Weights of a small mixture-of-experts language model, trained from scratch on English Wikipedia: 4 picks a token, a variant of Adam for the experts.
Below are experts of layer 2 (counted from 0) of a mixture-of-experts language model. Rows are named router (the router's row for the expert), gate (a neuron's input weights, with its number), up (a neuron's input weights, with its number) and show model dimensions 0-95. Each number is 50 + 10 x the weight over its row's rms, rounded and kept within 0 to 99.
Before each expert's rows: "gets" lists some tokens that make up at least twice as much of what it gets as of all text. This comes from a sample of Wikipedia text that the model never trained on. Tokens count by the router's weight.

# expert 15
gets: " f", " F", " M", " B", " D", " m"
router:61 54 57 35 55 39 66 39 72 42 54 32 43 46 44 48 49 56 61 43 53 62 43 62 44 40 35 38 54 44 42 61 60 43 32 52 52 63 62 56 56 50 68 57 38 47 54 39 59 56 50 43 52 61 60 73 60 38 55 69 46 56 61 57 43 66 37 64 49 42 45 44 47 35 37 44 63 39 41 60 51 49 52 64 43 40 31 51 39 42 62 51 58 40 55 64
gate0:32 72 40 59 55 39 72 55 48 42 67 63 54 46 53 53 32 47 43 68 52 55 54 38 46 64 43 44 61 38 49 43 32 41 51 48 49 64 41 60 32 57 56 33 45 52 43 54 52 44 48 46 25 49 64 56 48 58 51 61 67 54 63 50 41 43 63 42 69 54 55 61 61 35 42 56 63 46 56 46 36 56 47 60 60 47 31 49 52 50 49 51 39 36 50 44
up0:56 38 56 41 44 61 40 53 39 59 54 48 49 62 54 40 69 69 51 50 61 49 43 45 58 31 67 60 45 62 44 55 76 64 62 38 59 45 72 44 62 47 21 66 48 35 54 46 48 53 61 54 49 65 34 53 45 44 62 43 47 49 35 65 61 46 42 48 49 61 47 41 38 62 54 40 40 60 55 51 57 42 61 37 47 54 43 61 43 40 44 48 49 55 61 52
gate1:39 36 56 38 67 33 65 57 46 39 56 45 58 51 35 40 35 62 74 35 41 73 43 51 41 55 47 53 46 49 28 60 47 58 53 63 63 46 44 51 48 53 56 42 38 43 57 50 62 47 59 31 50 51 48 39 59 70 46 37 39 62 30 52 40 66 40 30 36 50 42 53 31 50 49 48 52 49 46 55 49 52 62 59 55 58 49 50 39 59 57 49 60 50 43 58
up1:57 43 48 45 59 39 55 48 62 53 62 39 50 54 56 35 53 68 61 57 54 59 52 50 52 47 31 50 66 59 43 40 50 52 64 45 49 62 44 39 47 51 64 60 41 57 39 42 56 64 29 36 53 55 66 36 68 39 51 38 65 58 49 49 50 50 52 64 59 38 39 40 57 49 52 40 50 39 64 48 43 66 51 57 39 37 56 31 51 24 54 61 35 56 43 70
gate2:43 33 36 51 42 38 41 49 46 57 51 44 48 42 52 48 36 57 50 57 67 50 57 34 71 44 36 50 39 50 62 53 56 52 54 51 53 64 59 55 50 45 54 56 49 42 56 32 46 52 55 61 48 55 44 51 62 53 53 57 47 46 60 33 47 50 33 63 41 36 39 53 48 56 32 69 57 53 38 73 56 48 40 43 45 38 70 30 41 29 42 40 42 25 46 60
up2:61 70 57 50 50 62 64 52 56 41 60 69 55 57 44 56 51 55 49 40 32 48 39 65 32 59 59 51 60 46 43 41 55 44 49 57 55 40 45 52 55 47 54 39 44 68 43 75 49 49 51 46 56 48 52 44 44 51 50 40 48 46 40 60 57 53 57 45 67 58 64 49 42 51 61 38 36 43 58 34 43 46 64 47 46 56 36 72 63 75 54 64 63 73 62 43
gate3:67 38 53 56 49 48 44 37 61 46 50 66 33 52 40 31 52 73 56 60 63 48 60 79 41 53 51 56 49 54 61 50 48 44 56 32 41 56 58 44 39 44 47 48 44 51 49 49 42 38 56 57 35 67 39 56 63 37 55 51 41 54 37 50 40 50 49 47 57 70 22 55 43 45 57 55 49 43 49 44 35 61 50 46 52 52 45 48 30 42 34 27 49 49 54 53
up3:50 43 45 56 55 55 59 40 54 46 54 69 35 38 50 40 60 70 46 45 56 38 43 80 58 46 50 62 47 58 39 48 49 54 66 39 43 35 60 50 52 58 37 57 34 45 42 54 54 57 46 58 36 73 30 68 60 46 59 48 41 42 46 48 56 57 63 41 69 48 36 52 63 35 43 53 60 58 47 43 51 40 50 45 54 42 39 42 38 56 38 36 44 55 66 48
gate4:48 53 58 44 58 37 59 47 58 51 45 26 48 38 52 54 35 58 58 38 65 61 38 44 46 50 39 43 53 41 54 44 55 52 48 58 63 53 52 66 59 55 47 66 58 66 40 45 49 40 57 52 45 73 46 56 57 59 35 45 32 69 31 59 49 69 41 55 34 49 51 39 45 47 40 44 39 37 56 72 62 47 34 37 43 35 44 64 57 38 63 54 51 55 53 55
up4:48 49 55 43 60 67 35 43 46 47 37 71 49 56 44 44 65 63 51 56 61 56 67 55 55 35 53 64 44 49 48 59 57 42 43 45 42 35 50 25 51 38 53 48 54 45 62 49 52 49 49 56 47 30 49 40 51 32 71 56 70 22 75 50 58 36 51 43 58 35 41 45 44 57 52 51 60 53 50 48 46 54 59 46 43 68 45 44 40 63 35 43 49 49 49 55

# expert 80
gets: " P", " Ch", " ch", " C", "Ch", "P"
router:63 68 54 42 61 37 67 50 57 36 59 34 44 42 42 48 46 55 55 50 68 65 41 57 50 45 46 42 45 44 40 55 48 29 34 61 61 64 71 49 54 52 63 56 44 53 51 37 69 51 53 43 49 68 73 56 48 40 52 61 51 50 59 60 51 52 42 47 55 41 42 36 52 29 40 46 66 46 38 67 40 55 52 65 42 47 50 55 38 36 53 50 45 33 55 64
gate0:56 48 43 38 62 43 67 40 55 44 49 49 50 52 60 59 47 48 55 44 61 49 57 62 53 57 26 48 61 51 38 45 53 39 52 72 51 41 64 66 55 49 55 59 63 71 50 42 72 72 45 57 42 54 50 77 46 69 44 53 50 44 68 49 55 58 59 45 63 38 33 35 67 46 32 59 46 56 39 63 51 42 33 46 42 55 48 50 44 48 46 53 49 54 48 54
up0:59 43 48 57 51 63 34 62 44 61 51 53 53 53 41 54 46 53 46 52 39 52 72 51 49 49 55 58 35 50 41 52 43 56 60 26 39 81 47 45 54 58 41 33 31 48 58 51 40 33 52 25 53 45 60 50 44 43 76 56 37 58 36 31 51 37 49 56 42 49 51 63 34 66 55 47 45 36 52 34 54 59 60 65 51 50 49 53 49 46 44 49 57 56 50 49
gate1:41 36 52 47 39 50 58 60 54 43 55 36 67 61 49 34 65 54 40 45 65 72 39 44 73 54 42 53 35 41 54 51 41 53 76 55 64 38 48 69 72 51 57 53 40 49 49 29 40 45 49 58 46 52 54 42 55 43 42 48 52 44 55 51 52 41 44 43 50 50 67 61 59 26 52 35 56 49 39 55 60 68 48 64 49 48 43 57 37 52 51 49 56 64 54 54
up1:47 47 48 51 58 47 48 56 53 53 44 42 51 51 56 47 39 56 48 51 49 63 60 22 53 54 67 45 38 51 61 49 49 52 47 63 58 49 58 50 51 83 53 56 57 29 65 65 62 32 47 58 60 38 53 58 37 71 42 64 76 58 57 51 54 65 56 70 69 51 47 44 44 38 38 45 48 60 64 51 48 60 57 63 46 50 56 55 41 45 37 52 51 38 59 54
gate2:44 47 57 31 55 52 68 67 55 52 57 40 63 42 40 59 47 73 60 47 46 51 63 42 63 64 42 64 58 53 48 49 43 53 57 53 54 69 61 63 53 51 49 25 60 53 66 22 50 39 43 53 38 57 62 55 42 56 59 51 58 46 43 56 51 42 54 55 50 58 60 49 55 58 45 50 59 34 49 44 48 58 69 37 58 52 59 57 46 74 52 40 69 62 39 55
up2:45 51 38 28 30 45 45 45 40 48 41 25 41 51 31 51 46 52 49 56 51 49 63 52 53 59 48 46 53 41 66 56 42 43 60 49 49 79 53 40 48 31 41 46 43 44 56 34 46 45 44 60 40 53 57 65 52 51 68 55 52 50 63 62 46 47 45 41 47 59 62 53 49 67 58 33 55 36 56 37 54 59 75 35 53 48 48 37 40 56 57 29 57 58 48 45
gate3:42 69 43 52 53 40 60 67 65 41 57 47 62 47 62 60 39 40 50 43 69 51 49 37 54 37 53 32 57 54 34 54 54 54 49 54 48 37 56 61 44 50 47 72 56 51 60 45 46 73 49 40 40 41 52 70 63 62 41 53 59 57 59 59 46 72 53 65 76 48 47 57 55 43 35 56 57 56 50 76 51 64 57 64 52 52 48 47 46 52 44 58 50 42 55 47
up3:50 69 41 54 54 47 67 52 60 44 37 45 50 38 67 57 50 47 39 53 54 54 48 48 54 63 41 51 58 56 32 42 45 59 52 58 46 36 57 66 51 41 50 71 60 59 50 55 73 79 39 51 46 64 44 61 74 67 48 55 70 50 62 49 55 53 53 59 63 37 60 50 62 47 44 55 46 60 50 68 48 43 48 53 59 58 61 57 53 41 51 65 31 58 54 56
gate4:54 48 44 44 43 52 46 42 43 52 55 53 29 57 37 57 51 52 42 37 46 65 72 57 49 51 73 38 54 29 57 59 63 41 27 56 42 55 62 47 29 62 67 53 60 46 61 57 39 41 41 49 58 36 43 47 67 52 44 57 51 54 54 63 56 40 55 50 62 36 31 56 34 39 48 45 50 46 49 57 58 60 49 46 37 54 54 57 52 42 37 34 65 66 42 61
up4:32 36 55 56 51 50 59 60 64 42 49 45 70 53 50 40 45 52 59 53 64 44 47 33 45 45 22 57 63 63 34 53 51 66 72 45 56 47 33 54 69 45 37 38 33 55 61 46 58 54 55 42 39 40 49 51 50 57 52 47 46 65 40 39 37 60 40 37 34 48 50 58 42 57 69 48 61 46 39 55 39 56 48 65 42 45 43 65 49 52 56 52 46 37 53 41

# expert 78
gets: " B", " C", " P", " V", "P", " b"
router:61 72 53 43 65 25 67 42 63 39 55 44 36 40 43 55 40 55 59 38 48 64 27 53 40 38 44 44 47 41 39 56 61 45 46 54 54 55 53 49 54 36 59 50 44 59 54 50 61 44 59 45 30 65 64 65 58 44 45 57 32 55 53 53 41 55 41 65 49 51 44 40 42 36 45 47 66 46 50 58 41 64 49 67 41 46 46 60 38 39 53 33 67 48 52 60
gate0:71 54 55 58 54 45 63 35 33 47 52 64 43 52 54 41 55 66 61 34 50 45 50 47 61 58 48 56 43 51 60 43 46 61 30 63 38 24 42 48 61 48 41 54 38 57 37 43 52 53 42 44 45 52 37 44 63 54 51 66 32 60 32 34 47 48 52 57 71 54 27 63 61 47 45 49 58 60 44 56 41 57 37 50 61 47 61 47 63 34 41 44 42 55 59 49
up0:46 40 43 47 57 54 51 55 52 52 39 47 40 57 42 38 61 48 53 64 56 58 58 64 47 59 58 39 61 69 50 58 45 28 73 54 42 47 50 54 33 43 44 65 38 61 43 64 74 56 56 52 42 57 51 59 38 56 53 74 39 47 42 54 63 49 54 29 39 55 52 40 54 65 28 62 43 61 58 37 73 41 54 44 44 46 42 58 44 48 48 51 58 38 52 53
gate1:49 46 52 57 47 48 51 48 50 47 51 48 49 52 54 41 45 65 51 51 44 49 34 34 44 43 40 46 37 51 28 40 66 50 52 45 67 36 45 41 43 53 32 51 38 47 45 47 46 35 51 31 40 49 28 61 40 58 35 60 42 54 71 55 45 36 59 60 41 54 61 34 30 39 46 56 60 36 50 39 41 49 45 43 66 51 52 70 50 52 73 41 68 49 36 51
up1:59 50 59 37 60 58 49 52 59 46 50 55 33 40 47 73 46 44 54 36 51 56 52 55 45 50 81 50 65 57 55 55 49 45 37 62 48 41 57 69 45 47 44 55 41 60 48 41 61 55 53 62 65 39 54 33 42 47 56 40 49 57 41 66 60 63 48 45 67 34 36 52 40 50 65 46 25 40 44 50 50 36 37 51 47 62 51 44 41 39 36 66 34 47 55 44
gate2:44 50 49 46 48 57 64 45 41 52 25 63 36 47 39 52 36 56 55 56 72 41 58 54 31 30 64 35 46 51 46 53 60 45 55 77 43 67 53 20 47 49 45 36 51 57 52 49 47 46 44 60 45 48 57 58 30 44 50 39 53 46 49 40 48 39 41 61 47 41 44 65 57 47 48 34 44 43 57 34 66 43 56 58 47 38 51 59 53 62 49 57 59 65 50 49
up2:46 48 49 59 47 46 41 30 37 47 41 48 44 53 58 39 61 60 72 69 43 42 59 35 43 61 51 51 41 54 43 45 46 41 39 60 44 48 56 57 32 58 57 33 68 49 68 50 63 57 64 31 53 46 25 44 59 51 48 44 65 43 55 59 33 50 53 36 49 47 48 59 56 59 45 35 45 32 46 60 51 53 36 36 51 43 42 46 66 37 43 51 40 31 46 46
gate3:49 69 48 48 50 66 60 50 67 45 37 36 59 53 45 54 52 47 48 33 40 49 58 63 36 72 30 55 43 22 42 47 57 60 47 57 58 46 51 63 52 67 54 41 56 53 57 51 56 59 40 47 47 43 35 58 59 47 31 59 52 28 63 56 45 45 55 72 43 46 47 51 46 55 47 41 60 58 50 52 31 41 53 64 49 43 60 40 66 56 67 57 56 45 42 60
up3:57 68 46 62 47 68 56 49 70 58 44 49 53 45 64 58 63 47 40 39 24 36 43 45 36 77 28 57 42 41 48 51 50 65 59 35 40 49 52 64 46 70 52 40 58 52 41 56 54 48 47 50 50 52 44 53 47 47 50 48 50 32 65 38 56 54 66 66 51 49 48 48 42 55 45 47 65 68 53 48 41 47 55 67 63 41 52 44 71 61 48 46 55 48 42 53
gate4:56 54 38 43 55 47 25 37 48 47 55 60 50 47 39 48 56 60 50 59 51 51 39 60 61 59 39 34 50 60 62 48 35 17 63 49 48 61 59 44 52 42 60 47 28 43 52 35 46 61 63 63 35 68 56 48 46 47 57 35 39 41 53 50 58 48 55 22 42 44 51 41 45 55 31 50 51 53 54 48 53 53 43 39 42 68 39 44 47 44 50 42 71 45 52 51
up4:50 55 50 49 37 65 67 59 52 57 49 40 44 52 55 66 50 47 56 47 43 60 59 31 32 49 62 64 40 41 41 54 61 65 35 63 50 51 40 59 40 59 58 52 65 55 46 61 61 52 33 37 55 29 35 54 55 56 50 68 56 50 55 48 47 48 42 79 60 46 50 65 66 41 63 50 47 55 39 53 50 45 51 67 45 28 49 57 55 64 48 61 34 60 49 48